config.toml
router_bias = true
init_std_router = 0.0165
lr_router = 0.000725
num_key_value_heads = 4
rope_theta = 10000.0
init_std_down = 0.0
init_mimetic = 0.5
optimizer = "adamw"
lr_head = 0.00805
Below are experts of layer 4 (counted from 0) of a mixture-of-experts language model. Rows are named router (the router's row for the expert) and show model dimensions 0-223. Each number is 500 + 40 x the weight over its row's rms, rounded and kept within 0 to 999. Numbers have three digits each.
After each expert's rows: a language model's description of what the expert responds to; "comes before" lists some tokens at least twice as common just after its tokens as in all text. This comes from a sample of Wikipedia text that the model never trained on. Tokens count by the router's weight.

# expert 50
router:517476420473507451527494511502435511496513442499491575491460489489474505473521542526461545456547560459456361541508509507501474574525471515534477542496515523442498551544438530509541446502446446574460567490532446600549506485520448448517530483547496462501504496507507577572480513461450495424524493494506506534517505473526533502501485476516470530458547557541496463483526468542525514468511484486509554441554528497544464519539537570538513452480483480496468589504509445475488521437521498540517504615509469511557504515512497489448472454450575447460513439466530423428513567498504539461437505544417506457450489431485454492439486575514478406514453535498515531457497500532470530605505
What it handles: Numbers in sports tables
comes before: " | ", "–", ".", "0", "',", " |"

# expert 11
router:531538444492529470514437529499477522505479490529501536521511488523461563460577546558482557441517526513482396540483488478517511562555410514540486535462473503494508515501420566536520431523389495483427474477505456553494495461473450403528487510553483491525446449574468616529478423431470477445554496434521515550497567492514534481480506474538512513492533496524531509474543529494557495424508511546477503419524537487553507520499517483428518470468384531460447567472527546541508528479478453503517545526519459507562488541454426482490490496460541414441500535532522395454431528522491517489515502493500518473467536509531473497449476576490503438502517552536484511478512508516525558549489
What it handles: Table cells and separators
comes before: "\n", " | ", " |", ".", "; ", "| "

# expert 23
router:553537434476561456493448523474499517461469448509469499537492545451443517462529583555520549459499496488477449518465487545503521539548451479527469516505469522463496466562482543510551464562407502553356522442512464514561536481508433439538516462535401479512482506494532575520516432460440491507509540482513515501508556490481578465482493504578466542481571515515505491487492522585549537384468495483524497448570521515529502561498496490437527545490486473531491581478512505506493541427520476485529500499517470479544526532506428483498521513481566457451500485497518440407507564526514514524464520526503557467424486505499517428468460579510544465506411542473478521459516488591540513536538
What it handles: Table digits and existential there
comes before: " | ", ".", ",", " |", "% | ", "% |"

# expert 10
router:474541447550525467477472554454507536449457518504434492484420501501465609448485545561529500467532555530419460568551497530530500488488439525529500562477470490483499507565410512597567486542475492576457507421506492529472485494555427472470512518531466495450452440499518515535522475474499486439573500503433421497520496494486498442492547471574442486421570545624517541545496492481503501496461464472498489486573535495546472460514507513481504560537515549475417567534521542445494494483567446469573467517529450466516533459488475524480488495481534465520444508500534486525438492495466584462489536520475521489472523434490460490481480539497492511441517531573439538453533496572465487499557
What it handles: Paragraph breaks before headings
comes before: "The", "==", "===", "| ", "In ", "In"

# expert 29
router:510558437527520507498433488467495515455400460507467528510502567420476498492554508506501560455583549459521460527552495497507470531510446510532515496490489538476492498516444535570533506506412563511416542442496497512493506492479412464498501540596457468492493439588530541596478393459434524484507531513467522492532504493510524471473481439556513410446549500535475542493534587523553506437448461532509461408535516545465497504504503533491520486486506487528469570493553475477360503468447541505542496511514501519527552504473459491549485475459574523478491511459572446511468516522487496483516459523531569457467522485494516504512537638499520511538540526514514476526487479462479514563473
What it handles: Number-range dashes and units
comes before: "2", "1", "0", "6", "3", "4"

# expert 52
router:540505425505524445469472533422432516449461429501491481566446509416486495440568517497513550510528526502505456527508567495527544557506435498494471505447507541488464536507480535551511467533425504481473475481467397577545497515500456511441495546533477516523540462563539539526506416499429519466539478412524536496469471517579548500505487471510488466387518513492507533542538529592500481461454448548513520444534595476486535455534537527459553532518467484485471516544522502546441479476510496481519496545505472460480557526512405440509503516467509446445517522470525455482445560507491534526426449475551529496457517487574497503444506578439423476423504522571549513513513505473493509538557
What it handles: Date-preceding spacers
comes before: "1", "2", "6", "3", "4", "8"

# expert 41
router:502516485511507476518468517515462566463408490499471550499482496417498509400509595565478564496579507447441458566481537531522509561489461508540410534441516479435493502539500510463557466492466504514454507489549459547523516556495457501493531501556505509504532470487534624534497481481400485508503530483493504496518496461509522455523476444497509457405573487511495533462530467533518542431434495507453538417508512526479520477562519556485588513496475537536532547538539529447490489474532527490561494521460472492499490510459478508491472444466530471529430540472535542458455540545471536506493491562459522505458533454492431502426527602464405417514460503521551588502504484473477547553557
What it handles: Parenthesis openings after names
comes before: ")", "1", ") |", "),", "–", "2"

# expert 48
router:524584395560542488492463536510461507449462478529437559522509548481485564410551558475503492502501543468492458501465525553548565540516471537536500500526493549522463492519462564554521411485417485548393510469479446556476554490506475446526570473515494456484508417567503524508476501483426495484540504503510515486432578518513480474553500551522447471441588477471557534505491550489543512503459448536426494480549557526482536517516480516475486510504485515501483492531542553440400512483504494506502464531476437488581568505409486449449434489472539419470478546462523490482492536505507568474453514581513509462483529520489475464486519538466522499494420528534460534525544480542451568529479
What it handles: Sentence ends and headings
comes before: "\n\n", "\n", " The", " He", " In", " In "

# expert 6
router:572553447453461435477489520504463502442500467509503532496458473496433562460500483510541505508593541484471433505484505525473505560516468529508560544454490522483463504548451608519573433538429455547473506445532507560455511486518500512538475504537470538511487475485466565558506472477425487397472526512444486503562539563594491442555520413439539462442523527519568561510501540515543514480511487529495509469497499500550513481510497526518516502476472447390470552503513459476430495513560480464561518475509500453558588527462518445466421404452569447529509473475582502491478512533400519473538516506470496503460568525502517466450479595506468484522503514492504518472491487526522515490491
What it handles: Headings and table headers
comes before: "\n", "==", "===", "The", " ==", " |"

# expert 45
router:491554434527499509507525533504448509451437486497520506523521522458494524435491576517468524472603575450482453501551581510510575542541444573575461522521540516469447494512449489492599436538485465512486556525463430543522541544521421474535505483582473492487485495578551515567500405471430497507505469501457552464501526497481540461520506459568540457442538494530508527469500554528538480475466448526509492426536520497431503473506592527490575468459469487560432480500520507418420464441536504494512489536453487509543551473459433506496481448420524480482512538481539449490441547540494509516453464484467494457483530483492464483474519550439467493525413572489438529500517505490478489543518
What it handles: Infobox dates and delimiters
comes before: "1", "\n", "2", " (age ", ", ", " January "

# expert 34
router:478501411554494493494442477445461573449441462522460494540502507409453521465605530506466569482531577454490402571546559477477548587537457507485516509464388492491469549556425533554498452524472479514502541473507382559501493486480439452504539512546452517513518499536466589509485441464486542432496533448549507559513495499543506484535489482499472514488527533528508523467483532556533540418467529517457535469546555523531560493500522547458505511488457505538484526478536499483537500464427449431496503529468480462516541472442516556486479471491486526472538470469512420430470510551523572523502517510489574465460514469518517526456485558484452457474434535548446541475482471489524502558491
What it handles: Table cell separators
comes before: "\n", " | ", "0", " |", " |  |", "3"

# expert 60
router:536527478513579478503396512522512541508457462519426541526431531494413544509610544549461547419595573467501444580482503477469465580552450504509536535464479508462484543532482550553511456552437489491424511512541442592519500488579425449495478518569470530451488478498509554500487449412506504456497565497534446564496506512517552463513482491483485491507507526538561504486493537471476516410449478500468518415552559468542552516541469505382503520474444482505470497456485493499549521455461476463495546550504450459508543532486458476462526457496512498481515501467515399514457550557474499517504495508475538472513541493503488515468530534512514423448446495492473510470507505501485538551470
What it handles: Sports and election tables
comes before: " | ", "0", "; ", "| ", " |", "|"

# expert 40
router:554534460549524442507452543502492515458487475519448532509458545501437511458588502495476547486554511405508426505503495526528530557479439496516491553460484533445444493547451548532511471557437467530473508429495505502500504497534397479525529492503425414533498468531485595502514397462454448481478455510515456478494557538577584520542510472534476463479522548497540560517541515574524484460458427456475497436529511481528484500504506563435567534515490521539477572503498514502443519437540478473547503521499439462513542492467426482504479517463503424442452495469533465432441555523480490490451559540498511476442514500532462496463502579479461427526472525511525590435478474539456539544522
What it handles: Year and number digits
comes before: "–", ".", ")", " |", ", ", " | "

# expert 4
router:540526480464530451494524525440475505463476455539491550532482502477457515485516535528467497511584551436469480525436543477504485512463448506513488550501464546482503554554493505512550432477458512503419504446492431570492518580511460438448517514555465514480454462544554582569434478417407520447557502550515537596462516461542567444470493480500513484444517528502484486492530546525551512460514495547471551454563529573470496495561571498449574464462449495471465465531544509516460473472527564510518483569468470496520541486489427444465504501477605465472567542485481460488523512548500545523446443524499511451476550515521480519469486606511428467478440505554446511541499509501459518573506
What it handles: Infobox value separators
comes before: "1", "2", "3", "0", "4", "6"

# expert 51
router:525615424539515477503463535482452522478497430491457519504499477526436516446572500500483527406570534452503449557496583545511541585491495498540428548486471507490468497527442556533507421503414500550468473429521452519460524490519440475484546500492464457523524488575513516533472485450442488465549491488492539510427579479549508498589506508537466441456489474533536496482432505480589502470546488553434466470535522489508468516496459562462543477510482497513453505516518538428481459525479514435500492510464442504576528466419467467481417479460507525467466515456524468470492575520501525472448531573520514459490585475517477483477518574429519479478446544552462517502539483561471544549489
What it handles: Sentence-final periods
comes before: "\n\n", " The", "\n", " He", " In ", " In"

# expert 0
router:506521429503531503523486496456465565427475477531500502514526503486502533503608517535411524457531527390458423552501511447502545572528466531546483565492471513465473524544408510505526478547496552524490531474496367557508505508487481468470481509555523523504527497559538540572491491461522505447568528425528481529476503493495545491517466482491468508503546521508481440471525464554528549403474500512454501434566582496549488471476484531446505512477465486510455555505468470495548498481457457502525548572481437480525509535516404484485517476475489441449520535481518443462483545513509552520440526490473586437430481483544420528435470569478492475505443525549458565500465455508499561578515
What it handles: Sports result table cells
comes before: "\n", "–", " ", "',", " | ", " |"

# expert 53
router:556564428517503437462484489461415468458500449544423542533457488485489502462524561526487549448564506480463426569491517521483479553538449548531511543483447529467472557545437580541563448526474474570475480418498469589450456538497451497508527491547484491514487482517471536576435469427474499403546563516477454517541502505579564453490485439507478492447569530587556491493515499485496492442464456514437525464565545521568498478522515566502526508478472500454468564543465505456477523489519480470557530488513425496512534517437471478454464469462489454445503501469572496539514504455495540514476541520459531494463561475540469485521510586466479457523492530479458513452469434518498534551534
What it handles: Line breaks in lists and tables
comes before: "| ", "|", "-", "- ", "The", "- M"